Weights of a small mixture-of-experts language model, trained from scratch on English Wikipedia: a variant of Adam for the experts.
Below are experts of layer 5 (counted from 0) of a mixture-of-experts language model. Rows are named router (the router's row for the expert), gate (a neuron's input weights, with its number), up (a neuron's input weights, with its number), down (a neuron's output weights, with its number) and show model dimensions 0-31. Each number is 500 + 40 x the weight over its row's rms, rounded and kept within 0 to 999. Numbers have three digits each.
After each expert's rows: "comes before" lists some tokens at least twice as common just after its tokens as in all text. This comes from a sample of Wikipedia text that the model never trained on. Tokens count by the router's weight.

# expert 33
router:414493534487467493565494505503493449451560418518518495480589493469590534509580459532447437557452
gate0:421506502525552447551559482483414537488439440474453508444590538414498380485559483520488511536569
up0:541455480470495440525483548439458537469495479515516594432491504494525479447466503468444471555559
down0:438470493583552482563481582558480522546448515506511503500538579506550495535424519481490511561549
gate1:495569451532507525456536465510520463470540404491480535466479522539472495544490458501463533481552
up1:556446462433507478492550487531466497526514539453419469546483544518477551497474445511499485451506
down1:492512486438503523472580511527530470540548511515528553551473502496523431419480448501477439522432
gate2:485551517539593438506475480508389519539520465494471514507535461528561492550538551488473434564449
up2:524407459485468468467497488463572486510502494431533492468424500498530475462535577449492528425536
down2:535539467494561537522495489555551471524518499513469533511511509537533476539484461476565493480542
gate3:521566498460501555465534502476505416569495489417530511459487547488460493533490459543519455500496
up3:477513511482466545527561557487401484515476429530482509610430495547528546461460449485570492507481
down3:545496560553538532485463507527446502503542535437501533504514535539449529512449463469537515490563
gate4:508521461473473502557534530457528479520418506524482500442561461595538549409453509557519501562432
up4:586529529429554476486506555432548485474443540533502533511493491477552518477514481558470546528486
down4:493544499553461488491546528516556527464490568483429531448486463481520418421567513470529610490479
gate5:499538504513504462460481483477461505527427502493459573487522461489528525536506501544548501473457
up5:496439524473441473455499501495509464526473521532536521554464417535486592506516534470529497578477
down5:405554458482556537484542525497554454384525516489560542466535539464588538512509489456583516509530
gate6:588560525474445548520546496533492484467464536566526452516533487501491524472556450485572504483519
up6:533556459517525497480468509472488549468461519592507519517484431503416466543538435551549555522408
down6:533491483543508527521475480514446505430570563455477587465536496460452482552552518470456530517462
gate7:477485475520493481579519521548480547526550463547464483477463563549524491552511493542549521509556
up7:535484483485531520411527457511524473469429553500549514538500457458424518476508460440490494455402
down7:464538514522453491540538413473477449424454547497497431512547526509449520512515588432439477474474
gate8:472532530519477527564564473559549525553395473489512470480578536510460542480531548471599517434453
up8:519569536471437441500552491485522473536473488503490457509524487434499534511514491471446454489506
down8:420408493496476557434472581494622558481446472453498467471465482480513462547445467506551509550480
gate9:502503493545475509561498558510533437524496480463575492422567486564525516500497429561484477476519
up9:521489476523457506500482495479491420479416544547531462440478499412564448494481423533507461511459
down9:494461535406485478465536470555477537468533542487528513517514455420476453490507475449548455437434
gate10:440496514500535545522506483449464611459475453485491479549565477517478519523468510517514465477473
up10:489535497473531451478477539541478478533459458514483531511526520510455454479455539488537577527567
down10:398518427597519552465474474519485476494528510443468480481539536504513552529509615444526511583460
gate11:412443506564531489493527521528420531547470459516524566538533611494504554487479518565494544531453
up11:432432584461478464537442425492469493472540495473520557482547617455490524482534550545501561532532
down11:576488489514459396519489486531464483478487512553481444517467496485568529459507495491586429530457
gate12:446424465468447492493443472487531496522525548521541574480513450559577539505460476496436475493501
up12:524575536451494511522492586497438548486525476472452440508480476485548469502484498564441529524470
down12:480503533484506510537483558519543617546479519489494441567423580520546475527522537535495509526523
gate13:459488537497512539521529558486527524568462483532482492492520529593491541541484532452492429507460
up13:520526511489556478529544515485524548525481527516566477459556497491550499519502596447464476466483
down13:530446493534506449492420607453519551450438488521484474468470457507500444418480472469507498511528
comes before: ",", " |", " (", "'", " and", " County"

# expert 59
router:509566518467413583562489461454487504424504529418524524487550485499584457523523523451477523529482
gate0:489467521578443463481480479547458437496483479548473494440514531476491514526498482561486512472495
up0:519520471431535497554521483429487564530482499515505495593465478515508482477504503466490495537522
down0:458506512493541550498479469431465510469500507482584495508526504457530533575512517430457496576522
gate1:472481455468514477525436501493456498498518452532530503567485527434532539484474460473470505534440
up1:464466513490511512534485551490543448452535441530432472457474460483529499481490444469469525503462
down1:484510440544467559470474495436406529513494488513511485546469529510527553495484518513541521435445
gate2:548456410504532445523498407508437529493485437496560454544518513469587466561472524506473403545481
up2:457553490485482496524501471453526533486506425514474533546560454521525472547509517489492501470529
down2:486473476544494512470488559550504571483488476487512582465507481503472501561481480470524464595475
gate3:451482511425470481475520489512491458403519418574523437500479548524471489494481505594410560543511
up3:542509499585507434486490534562455553567424608532478477499490531514490452535539497378488524480460
down3:501477549500497447457518469491492551492487527501548470455537421479518472482502611485544476491504
gate4:497501526517489452477553513543454490435507459453498508600473535549424502470550470504497514539494
up4:471493512541422494498456491468519596534489492544524452428537473440558445558468549461476406461474
down4:543463501498576506465432505514463527522572456488505441530498434475479439478545490571517469546532
gate5:525398496465425495549560482522572594495427465489588459593514534513542457418516529485494482501520
up5:530492544603528448467519611437482495502487428393495489536486551485480491496466471534472494426497
down5:523438432462510514505510506550482507509575503540537452571527496552531543499486535569483459522484
gate6:496516511414525478492529448416482465530590436543555502503524463542441524507512561530489494549433
up6:497585508478485487501495469463523469502535425524482491476511458536450508491488546532484581499493
down6:496424446483484487488523527519536525550504516466531512459493496521469502606575457559465475390511
gate7:524433517438523481512470432509384494427532430549504514491556465500482547442536484477494479527472
up7:522528459551499551466465556483527557522382505471523543530434512492533499584466497573468444491467
down7:429514504554481555500487456520460582455510443554495504462479503513544464570539527446533486577580
gate8:519450517484467472549579478489435519473592489540521530469483484466483466474494469618435487556464
up8:523466563527486513454531529551509488523536455486487527564524509525442471496454513517466489480438
down8:486432512564522439415539486425475497509559498465491514491511505492524485485528512466461510448544
gate9:489523553473550443544519485604505573524531513577500485519491492471490528469465507572529452558456
up9:462468454514474492462494504372492394463460491417524484505521520535529518527535543440492566431514
down9:487515531522495506533525502426513565495389407481518474463561545537458414550509541550503545470509
gate10:549498430565439450547579509482510492529456483545499439499472511517498507487501488528527501524515
up10:571514436534422434565556539491507519531499493545499449510440507456490546466501511513525452557533
down10:579485493485507486494494541489489509443485427485519485461557459500540513463440506485503426468475
gate11:529514508446516449516559526560453466462510461472518521519524529489561543480497405519513462488472
up11:592541535473489604566488496536534556441536564508434496437570591526468496402558483507497426471598
down11:523541494497434563558557500434509448456508499510566520431515456498571510451436459554524441460553
gate12:549460424449471495494486487479463495509453467565582424488532523481474528536591506555439444457523
up12:507494476447509475445458533472549478554521527498568441503606528540488480471558480548395474481493
down12:516467495538550533467469546480492488466468527444477505505498475497557536519455441478577448514473
gate13:549493535481437502547578542449528530464529507502471492512490545528542553465519476581496516482438
up13:501493464549572496429481484512450453517511497486519566490510476485465448573490503398546503471553
down13:517502466497405510426456499551448480526418492466420535518517567524412510483540534452475514494498
comes before: "9", "0", "8", " |", "7", "6"

# expert 63
router:457578504494425549597490495488483523468510513456525483539527456485571449540551490463446466473476
gate0:449475465474495498558522448491454519520535459523534496515564444521503486452539500496497538562462
up0:580502500548446490458499544531531486497465540477452462487476523456483540519457496474469443489554
down0:477504481516476518445515498503493470457544484549481531447463497546513423535512501491508524497521
gate1:505449503541489488483525494467574441447485577498584415454464485515490532470495471541508501462499
up1:495444549581464493446493515524552522509493551485557385485460464472462548497485488516542506456496
down1:400527489520573484502498561521480533570437489481544531463491470499479493491410592447446524488428
gate2:503475455537498481523516470561450419473563454489567466532483554510484557512518401563466454525448
up2:579481458580495490517492406497588521495541510378575525530489476476399475507542469515491500497434
down2:546506559508519472465498554516500545538527536527542520521567456463523514542524604498536491526554
gate3:464502539489439400521525530457442435571590430514513445455533519473463503447480483499529468540485
up3:501526562528546491458532482472536516514526504425511523508417528566500541510509550529491544537471
down3:467534480505493507572463514558516515542485553542480512470535485471536483527498510446504498481447
gate4:499445442506506472540566439545491474483540501502579491488528517469502522486537511508443414494418
up4:382513534433503471535518449499524527492515472475408491488465465496519475542517497477531534483499
down4:481526466459506505463471538510567465529509544457532494480532466529484456467524509543520461536500
gate5:495511514507558539539546493498428462475445481519498468478518492511525488537547441506431450490474
up5:570487496455554550492519590428458398531429482533497443513486483500568496554556462489436494540444
down5:414610504471470471483495597505505482509500576485429522425522528479477420572478522519516466489550
gate6:532464506438451492531534490469478409525545479443571453461523580513523465450490461537514478596504
up6:508476534461463484565477533480452430493540479499522473472505516482542456467542484572505519510561
down6:558556481541472498472524533497431609446522423507463498420582471509460493484478543464527476480438
gate7:542485477471508448450435432449442422462488477508559491532513538447542490465529450460449484504513
up7:518490493520555516534519570530564491533492505475469502514512444631455491462467548480515484493474
down7:502480432508439417527498505464483488545502505506469523564569509473521494555473490546557474520498
gate8:530498490508558510582473474552461486484450401571553508504549544475514495539517416518504453547465
up8:462527538466541470510599521533453518591524535517485470506452537506459508520489521551537498520448
down8:462495479518547567465521512515498468491524493439535414487492517530467454574546521489510468488534
gate9:519492490428548476442526438478508459490491430619558497490501517565489513580512503505456442427445
up9:447536513557473510537501560564509530550542529521441541519535486514454492501576490535556480548522
down9:582433486442466482474472524474448499516559486494517497460533567511507417426461459532535537504487
gate10:501459470456489473481512499549442451534503510517557481525551534580501508508527478545474434532504
up10:521452499485447489498471564510506503465515505503470530457427475402520469500484508541470552554490
down10:490528500449508529535470497519507538513503424476578500488549541484492532557477531499494492509473
gate11:498484506527491453557523424509469420439510483513499556552559517503509443541570477535453471579507
up11:476555439466569507494491499472467405481494513508529462548517479516468438435489511536538555504514
down11:617493571468454545513455551450475528557517484515492506466559466463521429391552483502493552539522
gate12:487442482482538551539567471435434530521458466469563475499548539479434543533529553489501434528431
up12:470445503511490504453484580560438537554447521429504564494518532523474460455497564456533478474525
down12:429524525506555527574466510499480487519484430588473522481453502606502454477519423506506478512511
gate13:474492436428426459514542466512500436478535453486503451507413529489525493522522467517425406514442
up13:484555412523577429482508466526474530459431496449457499471502567547546492483510475441501429496451
down13:552460471462514502511471507553501542550498523503475586512464473503509498518475469521432504521467
comes before: " |", "9", "–", ",", ")", "."

# expert 44
router:481468515460516548574544416438440490461494446459542500517506463528528529496502441429478467479423
gate0:573525456526477504525479477466479482509557531534561462445524459539533522514494488537568479519490
up0:583495459577574501513390482519568504513532523501576514475450421508504542506455512528488470465510
down0:557481524505510532492489471484453516518453534554485507467517418508482474506543501470477526483527
gate1:479482474526556470590521456535537452493423540496556512470528492534540495468506474529550536427482
up1:458492479497548535512444509503489527530476479427500576602599508525442496505467520523530490457507
down1:546537488562524566514481528542518479490513546476497454477482575529521538528420463527553478469503
gate2:566489444569449435529422482502520586533549556517532492532461413491557514482479509513452430490488
up2:607496436546473441537465528508534534513549552537539483503447446528586505505492515500490463496524
down2:493529561568477524580483477515453544444508502419601562543522454442508550487547419470513420500545
gate3:528530519448479453530556516483513446489523543503490527429568533480499444463497458465499452609477
up3:461534618522445470493558540480457468509502513456501491436481520525572547465483450507486442557421
down3:532520463422396514516484493484428478567507528437481481557484515531451529559455552541481454508490
gate4:523499515465499532494551493505519447473468496574497542540505480454479530412539537544431501479460
up4:495512505537539513529448558488524463536546505448479460466463567462508527581502405492511486515520
down4:512490472534499503531527436545526564489488461460513512413564508545573477418466519472587486591498
gate5:500495444424568458507564485468467510485466510571539477546482541549481481499565579518487497530461
up5:501509508514451498511428478525513518491531468491453503482518467479511549507544474480546542485512
down5:494489470509456570485552471479564573505479514446522489466506530558439480516560423521546535463537
gate6:531502479406392569572495460590489410460546437576576498455449506500546461525569505507548497495499
up6:467477547541564499466546528470551505529456551434458494516532458442452554541446403547476529470461
down6:493517509536504497533538494461528490478576533548450521498524485496529364511509495557534482554478
gate7:488557489510520488533464448554503504457495647520548523493527546484543459481493495490504509485488
up7:468486541499533511516478535504513465521537367489423461489497482514478451546515442496519415461508
down7:479511489497558479472524590569463561510511535479468573463479544566443505496575534552590541514611
gate8:374542498501543532512442497509482479438470493510489589518512468463501520466497475508473513546423
up8:409520534507554594505414488474516449455505423543480569524578462479457473491476471492474470555425
down8:458554467537524522516538435498479561505558515523485493563383491497519485435523482499540516531461
gate9:526500479520525557507545452483442395507513521491514456508472541558459463430542501522547446458501
up9:450490502444465436484471552537585592493465522467508518486494505499500543551493489494493522524475
down9:485501558487471494528508498623482416574532457479446555501492578435538503492567524488515553510557
gate10:497521512525445512539467498515464501429514588515561487499541493495540457456484494525527479539503
up10:502539535577476498536552472461475505510510543461509493499546469493497511474496499460557462473514
down10:473478624488522481439495483474524554488502508518566505525480480509455440470489565559508448528490
gate11:491514435488454524540511481469507456449516572510530505428506508472593508575531510589572519486511
up11:536496423509488522498520484454554472451513569492454489460462494486564473566507528570601510449521
down11:510449500508500530483557526489538552386554538582535493463467562484474388479539448479505506580483
gate12:513488500421467471541564502510447486514494462482501385462530555577495467541488476487572423535496
up12:480501508577524526502440493508585451462500561481502630519440483407505547473546504533452557484496
down12:481558446479502435470559481446482542490576491523539567428567454536469554562593578435521492520488
gate13:514508468522483478526472538456460468471536510492543517482510515487562521539530492504523514531479
up13:512519486487456487538476574485442500482534503514514491503542506499554458531500546507529496520455
down13:413541519482552493562518537593529456498524435493501464505496410487498493457502501494473479594438
comes before: " ", "\n", " —", " +", " −", " \""

# expert 0
router:515510527461423549548516496508441441390539484416545515471474523501562464462558538466486487525522
gate0:547504475515567552565522505518387449487557511538547454459466535530507522550507441502502440502453
up0:454570484489571497502538515489545532471405476481452481519569500436461513571425547465436506522485
down0:510519461457504469508466581461487465472513516531458497545515544539535526540472461490448477544470
gate1:501543513512525496524532515490458511456561432478523520512542550443510494524548521529534546530469
up1:573574484530522543481522517474517511525504451518468483480503479472478506499521418497493543398462
down1:457414478457502498524491485439472500526498471478449550521445509503520470540520462483520456526491
gate2:509522493488511483494520528450485470496540446464571476516540502556563474570507457478448454546475
up2:523513519537516498494547541431539470526509436457525504535551506553557491549486461452439457543499
down2:547458516427488476550414503513437535569507487545575527501526470459447485507483565520462450481500
gate3:452487481436583447471538501535493479454465448576524471442509549479504519470520432532512463451479
up3:575523532528386525550444473509500506533521520449509495570523500480531490526495556471509552578479
down3:487500573503530478471508469521510547483512556505526457543535472478501472528445484449519440542516
gate4:473478479532510493466519525456416470471504440481451509502482463545536548561520529521510445526469
up4:510461496474471510511565458476452604483530554507488555471534517529495478538465523474524459488553
down4:536459537444439487519454497532528541454475502469439436532500473479539518538456436518520426506540
gate5:523495506457551557508475481532483462546489496512472482482465546518462471558478411549482459469470
up5:484560463531471489537546529515561570506493570508509495511497449505445555463502584418498526480502
down5:523583585494476522482606541532469547570518547559497479497524425527444495491467530482547418497506
gate6:486485463521505508502470439458455462494463471481565499511492522504491552518489433513478449487516
up6:512550495499497449537482495492513444534481542572445556479509472516485528543439580516405489429473
down6:481520581530564454453516567514563497471498528447451490485572503515428518508527486438473485487521
gate7:454533492469464473507405512428485509502528425484533498553466533504514603505555541547480522522430
up7:505488530532449470557437526438575486541516462450533562490548500437505538464514523519515540437448
down7:510498542529500524522552392423541482513580483484524462501486499545491453485507461498559530448564
gate8:513534502507462515538550434532502478484494481508599505455462492481557544477547396528560455560508
up8:417430470487527463476479512454521529526545485510479526561495499513462459495523554494426523447513
down8:538540542499513533451603501520444530570466527504535462481536470459518565459535535463467529569558
gate9:490423584452492457534534538550450474541496447447518536583475512564442543484538468494490497486490
up9:419491444511452522471432474402526485451484499463522443486403527484508455536433565493484480532536
down9:485512497514612482521489647552504580481524477513524523507501449440517514500499532517497542455509
gate10:464543489454511513554522469534493524495532497535534477546508500535503537505546452505548504586409
up10:529445498477564511597554436533523494558505449528531465475444512604482552512599548495575540521474
down10:494524552547527449449498409470536446493518483439479439499477484523491511591449417491530550449521
gate11:412534402486514486487457488532467433534586496481584475488518528532471552575500476545505512494444
up11:384521471459489487453457473529465437576580519468526513506483549494469539529439542517505551478478
down11:499476542528473549479478458506560575577457545559495467453483496478471491507564545585470485493549
gate12:515479433478527534517483472484484471460533492511525459518530571556459533539550543499485497575454
up12:411505582523501502488540540482477501462489494493510507500469389444498410463515455504510480417548
down12:520565486422505542484472501522466477513510551555485504499469477417496518506487463488538534475504
gate13:447490467463574604556545514466480476491493510520534533544533469527426458497535431535492521561421
up13:518479482494482428488389388555583554484454458440508485509464459498566553494494549509528438462548
down13:474505577593447454596530510489512470454507535486505488536516509539466557458532513536535461452493
comes before: "9", "8", "0", "7", "6", "5"

# expert 13
router:433503477425492542563513469495513510452569460486546498557509506525609479504549500482486472535450
gate0:491493504543491521486526470588537488533462465498454544430508508468586463493511518579576551434477
up0:497501553543444504482521496597488416545464507521507538427536490516535517486526453455488509493447
down0:440425499482493521523508500456489516509495468550462476524484495493524528447473457504435534495482
gate1:453447466507529571487491522475486519431515461458480476461475421485471467533498459589526543494489
up1:456525509466573557515489504446501444489564528412480537507485475503498525454492507531514548495505
down1:430460528454482499581474463574520425424453552544520547530514459501467468523494522467490527592446
gate2:530498447528517451534471546441506508537537440475503456568457468540451460553562510483537519510562
up2:485420515551478467563520480573496480474515499557487529506447482406530463560504633501510451542544
down2:521470496470506489551523534417473558474509493532521558467509477512485437524492508470527517472502
gate3:510434535454531443541451438587566527451538540545556446445573438505531388453524513487472460500474
up3:604451397555515501531442507634550556522536526523638485423547453516506472509508594519553538521483
down3:462505499496584462500504505558538550470479546506471478517477455499527499414501466427483458517486
gate4:538434515505528464502494403581493504531518478444574508406501519488442513505481469530532530524547
up4:535481460536564421491499465533452534502522435520492534493452556510488518536551448478508535469436
down4:435474467531557503474421521475554445503572543476552466543405452556481491527457435544499505538473
gate5:560484539574485480478519509432494488497447482518527569568574473496511518494465503442439503495472
up5:553551542565462494508489484467470469490489526481554563587521480515533553506443489516479495466501
down5:529552494441436468548480463522524565478534475531445476459493534397488520490538583503519484547458
gate6:532515427501495546462494428489536542496463609515557474509504527549442472499507541559486514524436
up6:523504504501503448494536509433497553506421592565429503490550482494582518523477449474445408429519
down6:514454473505522516506507495554477504469519525499513557515570484491491498523395538494501494486486
gate7:498504517477455554487541471491462511484494479462503531508562478449512496550471571479450504473542
up7:491492519457446551496572475522458503483500511464500508535552457464491519492495525502445513458548
down7:489436521478558482527479464494524489462560427443526538559513527435467492542522508505452461524501
gate8:549470510525542486556527466532540483532397574496573449478551441528489518454508485542473514512486
up8:574494413464533424457580475515532546549471484555485451477491501530557551541491501513549494536507
down8:475508495384543483421510494569540485527515511527470469497456392525492526511456522567437499505478
gate9:474480513533483531497524487495471507559468563448561475510520465524490470463419511522476436448473
up9:545499547556523489581540628534578484530476444524476499518533490478537595517510445565542458555526
down9:549481516490507487473545476481479467549489500477471541455463568457453522512466502463510499477500
gate10:552474467468535467480511414499512546546467545500536500544464553523479535527456557501533507497457
up10:483570470559472512529409556511504371488544502484537592500449479499467540481482465514466468540452
down10:496421530507465520489497473462526474445568458497481588433458574467418455486427510486414554552543
gate11:461465482485519444552432502525537590497538547466529522579436512567560464520510462435485512480455
up11:416533478428507456535504556555503544464523546457489552571481483541489481482479508427511475526478
down11:509511517539487485526478432492490399560449476516478461475511457485488516450554524494471488542501
gate12:525474520440533533443490499571511508454474462542546487495509541451456494493523466538580480550468
up12:530490546497499513523476556540506446517543488449408435416449548528582533540497452536476509514526
down12:517481528442394533546467533478481518503434471488533577531539522485495479532517508584465457461528
gate13:532436560433464484581551532521514552496538491496534449552458455532466475569447467552528475584505
up13:529558534437486516562510488570548525559503418529428516532456498481503509508495449456451492538527
down13:546497497482485499517576550522558503537499465575482442476501480560449438535478469397578539493510
comes before: " of", ",", "'", " and", " (", " who"

# expert 30
router:495457476526469514597531493479529490470559483502526510529592513502546500511473487462434493528433
gate0:492514354432488573480564575396473474489528495473482507526482472514519485507504461537532532534477
up0:465528407457517528470540552442499511490450460494467520551505475487499548500516434518486536529465
down0:581508433588493468464389499436516409557480506509527511495503500435514548428532536523488465493479
gate1:483510534457516489474497475472496529497521595510564506425482486452530461504534489476482526589477
up1:509461428531497458558459490533531431554531475513424504502478482568464497472486450514561492457544
down1:465460516492548479502523447574532493491436544486451471470565528483471538469519427561584525483425
gate2:527539524444506485585480502520408397480547465502503504505550561456539540545576492535533410528482
up2:462489509461451476525477450565480487537475519509431445481475467482572488490489498562492479517486
down2:555501552530538441527462426482402497513509503591460451520455493518550430463507544551492505431528
gate3:522603509528501518573529493511499480500555513492517550441457500513528436539523546531504522538476
up3:517426503436471496421494508472481488489471550520529447503551538509490551460517443516478435441483
down3:423453477526576514502492492447465462538436572524461497524593553476429509495503549485461564498475
gate4:486491508450573486482523551491409451436554488502482491487586515540439492546525508524523519519495
up4:478530505538443462501474438528602490595480526479522504541468500476553463446502482497475503515501
down4:457547499449551504442571420584501514554526500461545468424471512479568498490510447476434533529425
gate5:534532483392534509513547507480414444434472433424561530464476567501492473529523405637537473574452
up5:484447537449510461538499477471467524393496474452523541497476566508489427547527426614516523511483
down5:475585490503419506521538556514527543491522595519439500460483488432515518482526552493454435532526
gate6:507477478471507536526429475545523471487468442486507423454483469496524532472494518540487533594488
up6:548571545534476486443633495481546531552582586541508515541507453457526484513543496495536497461519
down6:470457483476490491509460491526481425510550507439461497518490543519518428509512487565454497466511
gate7:483490526485480462530506467521462466520516522538479486432598526493455491499534462620496516560475
up7:484517474503529504448494529490547552448508502352518520521474468512552547529521561401534472529495
down7:490485443504527458507463486534554491515442468548543530508533500517512524473476501491488487534420
gate8:517491495452566492520522434460480498476494575460581452407445445466574487540525401552509480493486
up8:491535570496466586488482518448418480488412444551359489525571540489506434554502622411490520497441
down8:445481498422549554462452512495497507536488506505488495426512549498502485567500441457474467546473
gate9:514509431473448483539481541519369507394502448618507459423491500556523469500514508521570501463497
up9:490485444525452475506470543509390520424524457600492464409458537530468471540499520496527505472504
down9:532513498505491482503516444475500602447528503549513533451469472425503474554512474488511558443558
gate10:473506423436486489487536539461547509485487515506567446484476467518519403484526474478553443550516
up10:477480484453489496451533443489571521461466522491562434502494451517528426464471493427464547525568
down10:532483476458484459498554468486542499491540468472534538547510521500488497527475492480370536526506
gate11:468517441474454551566518397454484436455526486486550487494508490491487509516614506520509459529441
up11:468535470504446557530466425437503442441559494440540506500453496450532521503502513549509454517482
down11:448459462489444482444511485515502513448529486493515406472507501435499452535510512488499499526561
gate12:504565521429442524574449536497473517481457510518520555486512474471454475535503456565527462557524
up12:453514514508462526523472524478504506500493451487525529518483509454490425519457478547484463505541
down12:493558432504461557481518473562495491558494523452517503525463486480491471501567449520463510508432
gate13:475489515528512512541430545532483458517518514503525518440525511585482446464581507471512485507479
up13:406495449528493443548484526573484461471449483458506411554528556496537490481449550531512441569505
down13:523498527508479514526511469490500526384472422518571488507472490524527534478483473535466558517555
comes before: " ", "\n", " —", " +", " −", " —;"

# expert 29
router:482514421513505571608512439496446486504540449474535484585532507462498523517515514437524480436455
gate0:484550509508507483477545513507485467476516518510526462533519458472506525518483505526454485517507
up0:489556403462498521451456486519508512458477503519507509489515484488565537510489539522485509534533
down0:482548500484446561506476564571433428516494497475489487512552513512512537505486513491537444482597
gate1:499537496552526480549518506464503500439544517496525552441510533508517495473576492488457520521520
up1:513554479522530510543521525484470502463519529508464537413501541508525523402593499534454501516490
down1:521552520557515575538527516454490452461549446552581494547502488434512465520555514521447497509438
gate2:579498522511494491528527535489568473488506547582523463439546511523507514505502498612427519526489
up2:407514499497490401535550516541445532573448455438466506494398526546515469503523550410533460443478
down2:481498588558529511516538489517539474439449431530498534441551452472475501654454500509472487496555
gate3:516550492516513514568526554493527498469571457477549545496528490539521470554503429493538507529486
up3:598485499435446531444460470489526443575473514488461474508453550568506492490543547520414478520477
down3:474532541525530463544451492508429496510486435514473475517479482454520488455440506516447469507472
gate4:527519471410412554570504479520507389424489499521527471431499547482527472537529467557564553527463
up4:545459566577567436426525548459545570569521523460481547542508438539516494490467542475448429527485
down4:519412498546551524535546484499560508430603527536422525487520466557533439422503507481506461531467
gate5:554479477415481545558538553474541444504497554489565443537432518589517430531517484525549461490471
up5:573553475449494549559571578521541526458472502451555447505507494502552513535525445537551483490459
down5:476461496445494564563459503509422506566500496456596500560487552501462524469492477453558454491444
gate6:483506565424499547510497521530459499464564551482491501470472529477490481472553500475504588472519
up6:443488562483502523497521564545504505432556549461470515496498524440529494461559522441478599448528
down6:502506493440540519493443474497483559443539497482516479515469517507515505515531400551510477510461
gate7:464547518447516549516488547501487534424493447517513536485531446450513487507499623642476491580426
up7:514419513435489485464510420519579406572545609508570484495498526613479464503514371428519518502517
down7:472513456518486506530501439527598463448448525505539482550542536489510546465472518480452444521503
gate8:494472504474489501520541543481490490537517488447518419492469542557487581486485494531521498545482
up8:510505528510483497491479508545513506465501509580527551492487478447529490529498600471510487429514
down8:559497496496524493486470580521440507458564574540468515465525448540499584513561482497523545472524
gate9:540467457504488514485507556534490506454538523482493463461554503536535478516564554538521461462427
up9:484469412510529548454496572546487502423530513484486485435499484519479504475581522517541544451449
down9:474493483441547544516484495590571484519465443473488590486507477497460550541521556538513502516490
gate10:561451444446504536518489519472536503534473490535509485486528489479491481486552495564513499492523
up10:538543451469457492501581539520525472510486501576491474516567495472448589530523456583528534520576
down10:506483559461486491600472492470488586493530509523556494502483503456491541445502529495523563546404
gate11:501521459466493499510520463479553385459466529514550479549470496509501500522562433510562516505532
up11:510495468509488422461523449512551408498521541499508402490559501577536465506490466488486527513499
down11:481500465476547457504460512497559554502559458469395495471427533526501495577425445478500467515474
gate12:498464487502526532580475516507534476436538469573559470506549455465442495465507497549452479514477
up12:570480561517471505474565462438533469531501502486471469534494568525526439495555479491534536519510
down12:519556557512429470438606456560551459539522458499536498484521536513486510464511514530452438488479
gate13:513484487528449474513567489529534484480509522502514505449540490490525523505502488537523490571481
up13:515439477561486466511556535511518488493483527524510446481527480509526552507539523536560498471537
down13:505561468521541496529530577469494585479506462586549489551486496532517506547513380531577509488496
comes before: " ", "\n", " —", " \"", " −", " +"